{
  "balance_loss": 0.0174,
  "vocab_size": 4096,
  "norm": "layernorm",
  "norm_eps": 1e-05,
  "learning_rate": 0.00386,
  "beta2": 0.99,
  "train_tokens": 465600000
}
Below are experts of layer 4 (counted from 0) of a mixture-of-experts language model. Rows are named router (the router's row for the expert), down (a neuron's output weights, with its number) and show model dimensions 0-223. Each number is 200 + 40 x the weight over its row's rms, rounded and kept within 0 to 999.
After each expert's rows: a language model's description of what the expert responds to. This comes from a sample of Wikipedia text that the model never trained on.

# expert 2
router,211,194,226,149,248,197,187,251,253,166,211,194,157,212,188,209,139,175,212,243,197,297,232,184,235,161,278,204,183,204,220,195,273,168,251,163,152,222,181,204,155,243,168,213,232,222,230,271,186,146,200,232,267,221,173,151,246,202,157,265,237,131,225,160,167,187,191,245,205,257,211,232,171,177,202,247,142,252,242,198,224,159,178,181,174,213,201,206,171,197,246,161,149,252,215,134,175,170,248,247,107,180,184,179,194,241,124,156,251,135,214,206,194,229,179,267,232,211,255,216,207,191,202,141,300,204,174,264,288,177,185,241,201,192,139,302,181,232,204,194,214,211,203,132,121,252,161,174,217,130,193,156,257,237,279,189,249,174,253,143,201,174,229,233,159,187,245,218,237,250,219,192,196,191,249,183,192,146,206,125,260,227,232,236,196,196,218,199,223,183,187,247,196,154,163,216,166,188,242,179,173,214,209,141,233,174,270,281,153,177,151,251,197,218,183,144,128,153,101,199,213,190,200,108
down1,159,174,218,303,259,235,184,231,227,238,128,253,261,228,220,108,291,238,181,264,149,145,256,228,208,264,118,169,169,158,247,156,223,203,241,110,223,131,164,248,126,204,164,175,142,172,195,180,174,188,178,123,180,175,245,172,218,193,191,280,227,188,234,210,248,122,192,261,251,294,193,184,170,198,210,212,158,243,216,240,228,132,190,224,216,234,264,172,214,251,215,156,144,189,218,182,237,169,227,166,196,269,290,251,137,261,151,232,153,191,221,227,212,207,225,222,261,245,217,197,193,165,237,79,255,185,193,178,224,191,177,163,171,194,228,206,93,192,202,208,242,195,191,191,183,183,168,119,210,255,141,115,196,226,132,179,179,138,161,204,205,187,166,243,185,132,180,253,181,178,198,256,182,193,168,224,168,201,180,220,194,203,222,181,224,194,149,231,186,196,229,194,232,220,193,215,181,179,269,183,165,207,193,205,197,200,123,162,249,206,199,252,182,239,213,190,220,251,185,233,193,199,231,246
Leading numeric digits

# expert 52
router,99,233,170,202,130,190,203,199,209,191,214,235,186,181,243,120,189,199,159,152,294,152,257,202,237,177,193,221,179,201,292,120,176,173,213,138,180,152,247,189,195,227,247,196,254,163,185,204,186,110,248,210,217,242,269,190,193,239,253,130,248,267,240,170,249,194,198,125,102,228,201,206,197,104,237,235,186,196,179,70,174,191,216,231,249,231,280,184,174,139,180,253,185,249,198,212,206,209,240,171,224,199,241,216,209,232,176,212,194,204,244,257,239,215,99,266,193,208,233,187,252,176,169,140,214,195,177,204,187,152,203,266,157,178,193,164,193,187,131,191,177,121,174,188,222,188,197,186,176,242,144,229,164,155,126,139,279,229,212,187,192,155,202,196,172,219,239,233,146,163,173,231,210,222,184,200,232,239,252,177,280,165,177,230,233,209,219,219,172,214,189,147,196,236,220,157,129,169,153,221,282,249,160,203,189,125,173,183,204,257,187,212,208,260,200,232,275,179,224,238,213,244,216,182
down0,197,164,195,234,200,211,208,125,174,213,176,206,172,219,223,252,180,185,276,171,286,148,246,212,216,178,152,179,189,204,286,231,207,179,159,155,197,231,192,247,240,129,311,206,198,233,212,153,165,217,152,113,206,222,215,251,164,218,92,210,173,244,186,278,195,254,187,135,199,209,211,155,168,214,176,238,213,196,220,229,176,207,220,223,286,204,226,224,234,205,151,227,229,225,192,197,173,212,224,188,148,167,233,215,165,235,165,207,173,213,235,249,173,177,186,201,178,189,152,170,220,204,279,139,248,114,214,221,186,174,253,92,148,219,195,154,211,161,216,153,195,150,273,235,182,224,267,140,121,229,224,205,202,176,243,163,178,241,138,244,211,153,192,175,186,188,167,202,198,125,272,111,172,118,215,241,199,164,256,199,237,150,258,233,244,164,170,263,237,167,233,211,179,245,159,214,225,141,182,149,282,140,205,226,191,182,224,291,153,176,239,228,127,231,217,247,164,192,273,219,203,233,215,229
Word pieces after P

# expert 43
router,189,179,175,178,248,208,186,228,247,216,207,217,241,155,137,194,238,222,227,193,246,177,235,203,200,157,189,271,215,142,129,229,119,206,205,156,128,232,224,198,249,188,243,194,182,175,163,177,215,266,192,270,229,190,196,194,199,158,189,261,309,187,209,217,126,198,132,119,196,221,145,123,174,253,124,188,191,135,200,215,244,215,199,242,168,221,145,174,221,210,249,212,182,194,186,165,143,265,142,224,225,114,118,160,190,168,180,193,162,177,107,237,223,173,249,201,171,191,202,185,205,185,208,155,197,185,161,218,201,226,198,251,224,284,246,250,181,211,268,158,159,294,152,154,199,228,170,197,264,185,184,194,225,199,198,199,176,110,247,204,227,231,172,214,278,206,229,302,182,153,201,211,165,194,204,202,228,258,161,221,265,235,264,146,187,210,231,147,253,178,219,150,127,202,229,269,203,213,228,191,290,200,163,189,198,180,124,156,223,269,131,199,218,276,191,245,154,182,192,220,157,180,182,147
down0,190,184,219,250,247,254,155,181,173,149,158,268,196,166,153,198,218,150,239,182,134,214,172,197,253,196,232,203,201,237,296,269,205,207,161,221,217,274,169,216,181,123,246,237,233,139,245,183,127,172,201,193,214,223,202,245,241,133,200,240,206,216,191,318,231,247,246,180,193,220,210,199,120,233,219,176,204,220,183,170,92,240,266,169,239,254,243,229,255,150,143,201,147,195,226,215,185,205,249,186,127,158,185,226,179,184,176,180,210,204,288,162,190,203,178,240,191,213,180,140,237,184,156,217,166,114,167,189,144,201,254,121,94,171,248,139,211,214,177,268,250,208,248,189,176,210,216,224,184,130,238,202,204,154,207,244,156,239,183,196,183,210,226,228,201,139,204,227,192,149,223,135,171,146,212,197,150,153,232,228,207,207,141,265,216,141,215,232,207,167,189,136,182,233,160,271,227,160,154,137,260,184,247,227,203,218,259,220,149,182,137,180,167,219,213,250,291,152,179,171,219,168,179,223
Word-final suffixes

# expert 31
router,309,258,253,113,235,229,235,227,170,191,168,192,237,182,141,229,126,238,177,214,234,270,180,148,182,164,205,162,160,283,134,204,300,180,172,233,249,196,130,238,151,187,204,197,202,172,248,205,178,151,255,219,183,150,223,199,209,216,174,213,217,161,220,269,188,154,146,179,201,245,277,227,144,184,225,260,259,256,213,199,177,196,201,198,147,138,152,170,283,211,249,144,210,217,253,176,203,187,117,259,159,230,169,190,211,179,195,122,176,268,238,202,213,178,233,212,197,170,224,215,219,215,273,194,204,221,197,241,199,193,187,166,210,227,179,151,204,192,230,217,181,313,173,222,210,201,211,183,277,237,222,161,173,170,244,189,200,105,159,146,199,229,234,205,262,280,142,289,145,121,237,94,169,208,195,170,154,198,163,154,196,204,203,194,178,207,179,198,228,191,154,185,185,204,221,201,235,193,289,175,162,187,214,233,244,172,199,280,147,201,181,211,196,175,241,150,216,217,129,201,200,215,222,118
down1,140,197,232,242,300,256,249,232,170,213,185,224,235,254,243,157,330,183,234,165,217,222,255,250,172,232,173,222,203,194,269,139,215,257,293,125,214,172,208,205,203,190,224,192,172,177,224,183,247,194,194,117,157,172,191,176,177,201,197,232,176,200,253,223,220,232,219,187,179,216,239,197,122,175,232,245,212,237,229,184,233,199,258,202,185,154,253,195,210,179,194,144,119,145,213,250,221,204,211,166,240,271,255,218,229,286,135,210,249,139,201,273,156,170,189,202,236,202,133,161,179,187,157,150,185,135,168,131,161,205,235,197,137,206,184,212,107,215,206,256,229,241,197,199,199,195,197,164,202,241,234,115,239,195,143,208,166,106,111,207,236,201,178,225,238,99,243,195,194,208,263,260,189,151,183,220,138,180,229,227,194,239,213,150,214,206,174,267,164,175,217,154,219,173,151,178,187,189,266,195,174,166,200,233,149,110,134,210,236,166,182,230,238,175,221,223,245,221,180,156,257,176,223,217
Numbers and digits

# expert 29
router,214,150,269,180,214,185,200,235,238,150,203,222,195,233,241,209,207,170,235,214,165,188,77,252,228,183,228,199,220,203,240,174,278,192,230,207,230,168,279,269,234,171,151,187,175,213,255,258,179,266,221,256,176,183,228,159,208,216,232,220,168,109,295,197,153,145,262,246,227,250,186,161,172,252,108,224,192,214,194,193,213,178,175,209,263,149,193,183,196,177,213,168,176,205,169,246,234,120,232,95,153,123,255,156,194,212,197,158,146,188,143,156,188,174,123,218,125,214,249,127,226,181,242,180,225,202,205,162,260,164,236,169,170,183,190,240,205,234,170,184,138,262,233,127,225,254,190,186,177,173,201,146,227,177,218,189,183,148,268,167,218,195,178,164,223,220,212,145,164,130,158,168,194,269,226,179,198,157,209,126,296,274,233,247,206,278,219,165,219,182,198,253,254,175,225,264,164,218,179,191,187,158,165,210,220,246,264,229,199,146,171,261,182,211,217,124,197,217,203,204,220,159,212,217
down0,195,242,205,174,253,181,241,175,242,176,147,223,176,247,207,247,219,239,231,164,178,113,222,235,220,169,178,154,173,226,258,253,240,167,180,216,244,211,157,254,240,131,258,178,203,211,220,150,251,196,190,159,256,213,241,199,178,170,116,222,209,208,181,296,205,227,152,91,215,213,215,197,198,257,217,190,179,264,194,225,163,222,196,163,209,192,273,138,227,220,201,178,240,176,169,202,112,221,258,255,222,238,197,167,205,203,126,198,162,184,309,191,194,155,185,146,194,232,248,217,230,189,253,169,167,174,157,251,243,235,185,188,126,144,93,104,259,217,235,150,194,192,281,139,183,253,258,162,223,278,215,171,222,208,183,190,209,195,215,201,159,227,184,164,189,196,136,228,200,185,209,165,163,150,279,191,200,111,254,233,166,241,165,191,214,193,97,244,196,132,231,167,191,271,166,221,164,180,206,150,181,156,235,185,207,165,193,223,269,257,162,242,188,169,217,218,195,217,258,228,180,216,232,271
Digits in numbers

# expert 1
router,186,260,159,108,245,171,228,211,253,212,192,195,237,257,204,194,222,228,158,220,223,115,250,211,180,128,213,184,246,170,235,179,100,149,236,101,170,211,268,173,202,258,273,220,205,145,138,189,201,253,234,167,213,279,111,224,222,207,234,197,247,210,263,178,156,187,250,242,141,215,187,227,236,173,211,141,161,154,162,177,173,213,227,248,270,255,198,184,215,272,224,296,151,173,196,176,168,152,213,202,232,100,287,165,151,163,217,200,180,120,185,231,198,177,179,286,173,250,169,218,211,183,180,152,144,199,225,168,243,192,191,228,211,183,243,185,227,194,222,200,234,216,148,178,217,214,190,223,122,236,125,183,137,184,161,164,273,137,211,230,122,211,216,186,261,240,233,194,159,192,160,216,260,182,191,215,212,198,215,221,190,199,238,226,235,187,169,146,166,263,201,130,167,220,229,182,180,173,158,199,263,202,190,198,153,168,178,168,236,249,161,203,255,268,196,194,246,181,252,248,151,179,238,146
down2,154,190,196,160,245,129,234,195,227,140,178,177,163,234,214,175,116,219,245,239,249,258,172,194,184,174,220,257,179,187,219,132,192,174,98,224,221,192,206,238,171,207,192,205,156,223,239,243,208,169,252,151,241,216,151,245,158,254,182,247,201,177,148,182,217,242,210,109,166,270,256,268,234,175,217,275,187,185,213,200,232,117,174,154,176,238,238,261,173,210,213,206,190,197,190,243,206,229,179,204,179,172,210,214,243,126,223,194,232,110,180,220,231,151,180,290,158,189,224,174,206,305,236,232,133,181,183,219,209,181,301,210,212,225,231,238,240,189,213,159,260,212,279,163,245,200,185,170,145,205,247,67,180,217,169,166,153,222,135,190,180,174,205,189,237,206,179,166,269,265,235,213,191,204,182,129,189,192,206,263,168,148,273,202,242,155,190,180,164,212,196,188,237,177,168,195,201,204,132,236,144,224,202,241,187,228,180,193,192,138,157,106,230,210,192,254,300,248,253,203,238,225,172,165
Mid-word Latinate stems

# expert 58
router,270,247,159,140,160,128,239,151,241,227,158,237,186,220,252,186,235,265,142,197,200,167,254,220,185,168,148,150,171,144,291,159,173,189,256,155,263,195,235,160,185,176,240,163,188,196,174,200,199,166,188,132,267,259,180,210,228,272,183,177,183,208,270,222,195,190,180,231,133,201,231,216,222,180,176,184,167,164,229,128,129,203,197,210,171,185,266,182,218,224,178,287,180,203,223,198,211,178,253,124,209,128,245,233,214,196,233,227,236,127,197,173,179,214,193,257,215,270,148,231,205,240,168,126,171,189,223,155,246,203,171,223,228,160,247,246,231,191,195,206,151,164,130,134,242,129,199,201,155,309,176,189,128,224,261,195,164,228,201,166,163,265,226,208,200,191,168,175,175,271,186,235,238,189,191,247,222,242,172,175,158,145,261,203,164,175,166,134,216,247,276,127,206,275,257,144,219,207,155,206,286,142,201,163,143,161,169,198,233,228,216,127,211,220,188,210,224,200,244,199,152,244,222,215
down2,183,255,188,200,231,143,241,183,225,168,195,197,249,236,244,173,129,228,218,193,259,263,133,222,193,230,231,290,167,230,218,165,173,258,99,188,185,199,258,228,172,199,227,212,175,228,208,122,212,216,201,175,219,156,145,321,172,204,239,240,211,184,175,233,193,225,175,191,204,212,181,246,209,199,199,237,171,157,195,217,173,100,190,165,173,190,202,213,229,219,204,166,186,217,267,151,225,263,235,283,226,168,162,255,156,155,225,140,239,126,126,254,177,234,213,268,88,188,214,206,176,258,204,266,176,204,204,254,198,167,224,188,225,214,191,167,257,244,276,170,265,192,272,162,138,154,146,110,186,179,257,135,225,222,128,124,190,226,135,175,182,207,245,222,262,207,126,162,191,248,192,175,222,218,249,147,161,192,177,179,167,145,249,209,241,183,188,188,192,207,177,196,240,187,170,188,204,147,126,211,202,235,238,215,194,255,182,168,208,171,229,153,187,241,223,171,247,219,275,181,283,229,241,196
Mid-word stem pieces